From a checkpoint of a small mixture-of-experts model trained on Wikipedia: a sigmoid router.
Below are experts of layer 4 (counted from 0) of a mixture-of-experts language model. Rows are named router (the router's row for the expert) and show model dimensions 240-287. Each number is 500 + 40 x the weight over its row's rms, rounded and kept within 0 to 999. Numbers have three digits each.
After each expert's rows: a language model's description of what the expert responds to. This comes from a sample of Wikipedia text that the model never trained on.

# expert 21
router:515445480487527545473549498509475530546542470510477453522488529465583450497531515525565507486553461495536500599447496559540508482532516530476508
What it handles: Census statistics prose. Function words and symbols in demographic and census passages, e.g. were, living, alone, among, households, /km², median.

# expert 26
router:481504515436508542437524500477420528498511622506508513479407502534524469487495403486404444495476612515550483510427522621555470504459508445509482
What it handles: Copulas and auxiliaries. Forms of be, plus not, been, it, to and also, usually right after a subject or "This": "This was", "has been", "did not".

# expert 5
router:494522466502513577483569521509544489547496514489466558559527507465553426529516510486492426478531493452538472585455448507545490488480475502539517
What it handles: Infobox field labels. Field names and column headers in infoboxes and tables, usually after "- " and before a colon, e.g. Length, Spouse, Coordinates, Species.

# expert 19
router:501509502403498577469555505505536472543486537506515526464459465489523460527464555570446479560560461471519486489484459436477548492474448633461453
What it handles: Agent by, pronouns, auxiliaries. Passive-agent by after participles ("directed by", "won by") and subject pronouns or auxiliaries (he, she, has, had) in biographical narrative.

# expert 18
router:546418477496493517467544443538505527533514488519450505534469554431441445493538492506523533556570582500553431500524468496556474489543493571437463
What it handles: Career and release verbs. Past-tense verbs after was/he in biographies and product histories, like released, played, served, used, published, began, founded.

# expert 32
router:456497452419451469483533434434507450541521512553485474533486531420445462464552562504490453537485503458523508470468507550529455462480519563515422
What it handles: Prepositions of time and place. Prepositions starting time or location phrases, such as in, at, during, until, after, into, often before "the".

# expert 23
router:498435495445512600526515568534475473519567486560462541539487514472494462522498556470541438518490490504511475563499492492578494484541501504455428
What it handles: Quantifiers and ordinals. Determiner-like quantity words after the or of, such as most, first, two, many, some, next, both, each.

# expert 8
router:521462517473457595479588478501504494522543549521477492525464506414477434533535530481477514534520568483573517532486470497544444435521482598467514
What it handles: Personal and place names. First names and proper-name starts after commas, "by" or "of", such as Robert, David, Gregory, Durham, and name pieces in sports tables.

# expert 6
router:543519489469483519492555519521542463504517560570500472586509486471500434523548458492504460551525551425515501546468512559555479446510504560438505
What it handles: Capitalized and word-initial pieces. First pieces of split words, often capital letters or prefixes like re, dis, comp, trans, after quotes or "of": "enc|ourage", "res|cheduled".

# expert 35
router:515516454465488558495536471540478446549540481551442513531502502496504436520501475498498542486576511431515558538489479468561511460500510503449469
What it handles: Abstract and collective nouns. Head nouns after the, a or a possessive, often before of, such as population, system, players, rates, size, coverage.

# expert 11
router:535423438482551534478533513558498432527539517533491525551507514443513453553519517519427434515484458477578425461517501513503530513492445522543553
What it handles: Sentence-final periods. Periods closing a sentence before The, He, It or a line break, plus en dashes in year and score ranges like 2012–2014, 0–2.

# expert 27
router:506485496478523561523555480581517431541512563535440531521460547468527442563559464465521405529544491486518522476464499506569465444515511542438486
What it handles: Title and name words. Content words inside titles of songs, albums and films, plus I and you, e.g. It's About Time, A Star Is Born, Between Night and Dawn.

# expert 34
router:493475448502510585504513460535498496500535509491489478409455589500516383503532511492474480535513526440503526479534503513539481422517520501520483
What it handles: Numbers in tables and lists. Standalone digits and numbers in tables, track lists, episode numbers, coordinates and scores, often between pipes, semicolons or dashes.

# expert 2
router:456401487477473484539528387564536508506565499482411593474492503490507441541515448509523466536499530440485442565478456533559496530504531471516500
What it handles: List and bracket openers. Dashes starting infobox lines and opening parentheses, line breaks, quotes and equals signs in headers, taxoboxes and biographies, as in "- Born:", " (".

# expert 0
router:511498465517582586585504461573514437533529562574455460527486490441511492550467540544476593509527509445545419533499532515521477515512494496464438
What it handles: Of and function words. Mostly "of" after a head noun, plus "the", "for", "in", "to" and foreign particles like von, de, da, such as season of, use of.

# expert 39
router:498481462460516563450560492549446479475553521519477512428565486415476415575560502482437468499535488506574425487416550468583498543488526523442472
What it handles: Years and dates. Four-digit years and month names in dates, ranges and tables, e.g. "in 2011", "1980 to 1990", "Years active: 1996–present".

# expert 36
router:598537457474523524529546510510518521457543526532496491512502498482515399488538434473528495506508497412577500502447498534567483476477442535465452
What it handles: Foreign name fragments. Word pieces inside non-English names and words, such as Turkish, Japanese or Slavic syllables like ur, Nak, kar, plus minute and degree signs in coordinates.

# expert 28
router:520448521507479502526560443545492452500545524550499508515518510517477451502529507467500514479548545455530531500483499436590438474491520523423474
What it handles: Adjectives and suffixes. Adjectives and adjective-forming word endings, such as social, local, common, -ical, -able, -ational, unprotected, repetitive.

# expert 7
router:506460446493473517526550492545545477544582495542458524531475504480560439525533497487521493564557514466508445530387505524529497521451559490453451
What it handles: Institution name heads. Final nouns of proper names for leagues, awards, schools and teams, such as Premier League, Champions League, World Championship, Haas Racing.

# expert 38
router:497479481473527536539589474472502476539579521549407492538516539457458420563527497438480501497485512406533466573459500517540528467414482514418508
What it handles: Units and abbreviation pieces. Unit abbreviations like km, mi, kg, cm and middle or final pieces of acronyms and codes, e.g. "CH|MP", "km/|h", "units/|kg".

# expert 16
router:507502498444460509499501435560491489507479486531502480548547475493486427487536467525522514574576592499541493485444498442548469510529508559495558
What it handles: Role and occupation nouns. Occupation or role nouns after "a", "an" or "his", such as director, singer, politician, wife, chief, member, lead role.

# expert 24
router:507481511468499597431545478552499513471490559496448510494512518467493443544535531513445487526535557413435475521512501483561438486479558533466484
What it handles: Hyphens, quotes, brackets. Punctuation marks, mostly hyphens inside compounds like party-list and follow-up, plus quotes, closing parentheses, dashes and line-initial list marks.

# expert 20
router:469448471512518598509544451559520438563532483556442504526480562410482455515480505482469458477578514449541459500437468512579545480424508542466420
What it handles: Verbs in narrative clauses. Main verbs and verb endings after subjects or "to", in plot and legal text, such as took, tells, gave, affirms, inherits.

# expert 29
router:518456487482493527461547452559494526532568482550473533470497541443503440603522437497469502564544519456518415534496487555566459479477480518491541
What it handles: Descriptive common-noun stems. Pieces of common nouns and adjectives describing materials, colours, anatomy and species, e.g. hair, glass, brown, pil-asters, lob-es.

# expert 4
router:536496498455484558460521433575466513570529548518425476527472556448468412529548480511453529536521512486528459528491494540518489440494460530498439
What it handles: Nouns after "the". Proper and common nouns right after "the", especially US state names, United, city, University, club, borough, Cabinet.

# expert 33
router:448497474428490561462535509505526445556590538506500519457503535476548453538477549497516460563532480494638445462460525458543438330523503549490499
What it handles: Line breaks and headings. Line breaks ending paragraphs or list items, and the == markers around section headings, e.g. ==Career==, ===Studio albums===.

# expert 13
router:497488516468503555494602450535511522533496510505512496531442491503548420538570465502478523505595560461523511499456542511548486380504504616487514
What it handles: Name-initial pieces. First piece of a capitalized name or place at the start of a word, e.g. New, Los, B-ristol, Madh-avan, Kish-ino.

# expert 1
router:547513402405514515459531571550509557489523473483401473435498478499552459540516485501474478506551500434566515522477558502492526543490448546467524
What it handles: Word-final piece after capital. Middle and ending pieces of proper nouns and foreign words right after a capital, especially plural-like endings, e.g. Cha-os, Mat-ins, D-ism-antled.

# expert 9
router:500502481433496483466499492480508447477547521512470554497454579529500496523552464511477401596561558475544471521477498523520501550494491523469500
What it handles: Table cell separators. Pipe characters separating cells in wiki tables, especially after header words or numbers, plus "chronology" in singles boxes and semicolons.

# expert 3
router:529518497525493455489608502479459513510562518506446478484422509503534481495600517540478510502547536498543530553498521472518452519518521558462440
What it handles: Clause-ending commas. Commas after a place, date or phrase before a new clause or list item, e.g. "Scarborough, Maine", "Cambridge, where", "1945, and".

# expert 10
router:501460424533483589468493469505456557566533547524525528450468526532519462564517469502468484538539505451501512448500539555540409490507468489474537
What it handles: As, include and ordinals. Function words introducing roles or examples such as "as", "including", "called", plus ordinal suffixes th/st/nd and closing quotes in track lists.

# expert 12
router:529507494433455489456509474532499521561539533502505495466439577490475433520548559496448488552539594495530537474499471519572496392540461478476446
What it handles: Infobox and table punctuation. Colons, slashes, degree signs and labels in infoboxes and tables, such as Born:, Coordinates, Genus, UTC, and table cell starts.

# expert 14
router:538488466484469510478564477520484553543501465535412462581478470474476427560485488501457492509550572474511513555469528505569434434576482532467485
What it handles: Table cell first words. First word or number in a table cell or list entry after pipes, semicolons or dashes, as in "Season 1", "backing vocals", "Nominated", "—;".

# expert 22
router:504460471478567531561549515549502495472536550567401477516496502439490472529499478516484503570544515430537451559417536509499472535496517482415470
What it handles: Percent signs and pipes. Percent signs and "percent" after numbers, table pipe separators in statistics and election tables, and LaTeX backslashes and "frac" in formulas.

# expert 30
router:483447506524503479513531529462548568532504456541462455571445528437471437573506532507468523523508547480468510518437515513526551483490540529444529
What it handles: Table codes and symbols. Country codes such as USA, JPN, GER, letter codes, colons and slashes in sports results, discographies, station tables and asteroid lists.

# expert 37
router:454502543408453512495535459470468533523520532522468524465445544511539378507524501433473478539544476465556465530504513499515505512450533580482489
What it handles: Surname and placename endings. Final pieces of surnames and placenames, e.g. -ville, -ford, -burg, -sson, -ović, McCorm-ick, Card-iff.

# expert 31
router:516483550483538551465529487511500592517564445494456507442489495428522490489541504507485481472508544502482465489478532470445488614440485571490459
What it handles: Coordinating conjunctions. Connectives joining phrases or clauses, chiefly and, also or, but, with, which, who, e.g. "Awards and achievements", "Reception and legacy".

# expert 15
router:483465504491467513492507462537539550459553479588450563516440495460502464511511508496502454586550564461476442496447522492537498533559499496446526
What it handles: Citation and list punctuation. Semicolons, colons, parentheses and line breaks in references, infoboxes and lists, e.g. "2016; 11(7)", "Formed: 1 April 1966; 60 years ago".

# expert 17
router:487526525517534501495546439477464504522516466514471454477529490514544420537560469505448516500544483475522491526497485508536409468435540485464512
What it handles: Table header words. Column headers and succession-box words at the start of table cells, e.g. Position, Candidate, Votes, Preceded, Title, plus blank cells.

# expert 25
router:500416466542468510415558477501469501519580525498456507464443545453529503542475460517485467544482525536573446496453534554532548438519449535461421
What it handles: Determiners and possessives. Articles and possessive determiners before nouns in running prose, e.g. the, a, an, his, its, their.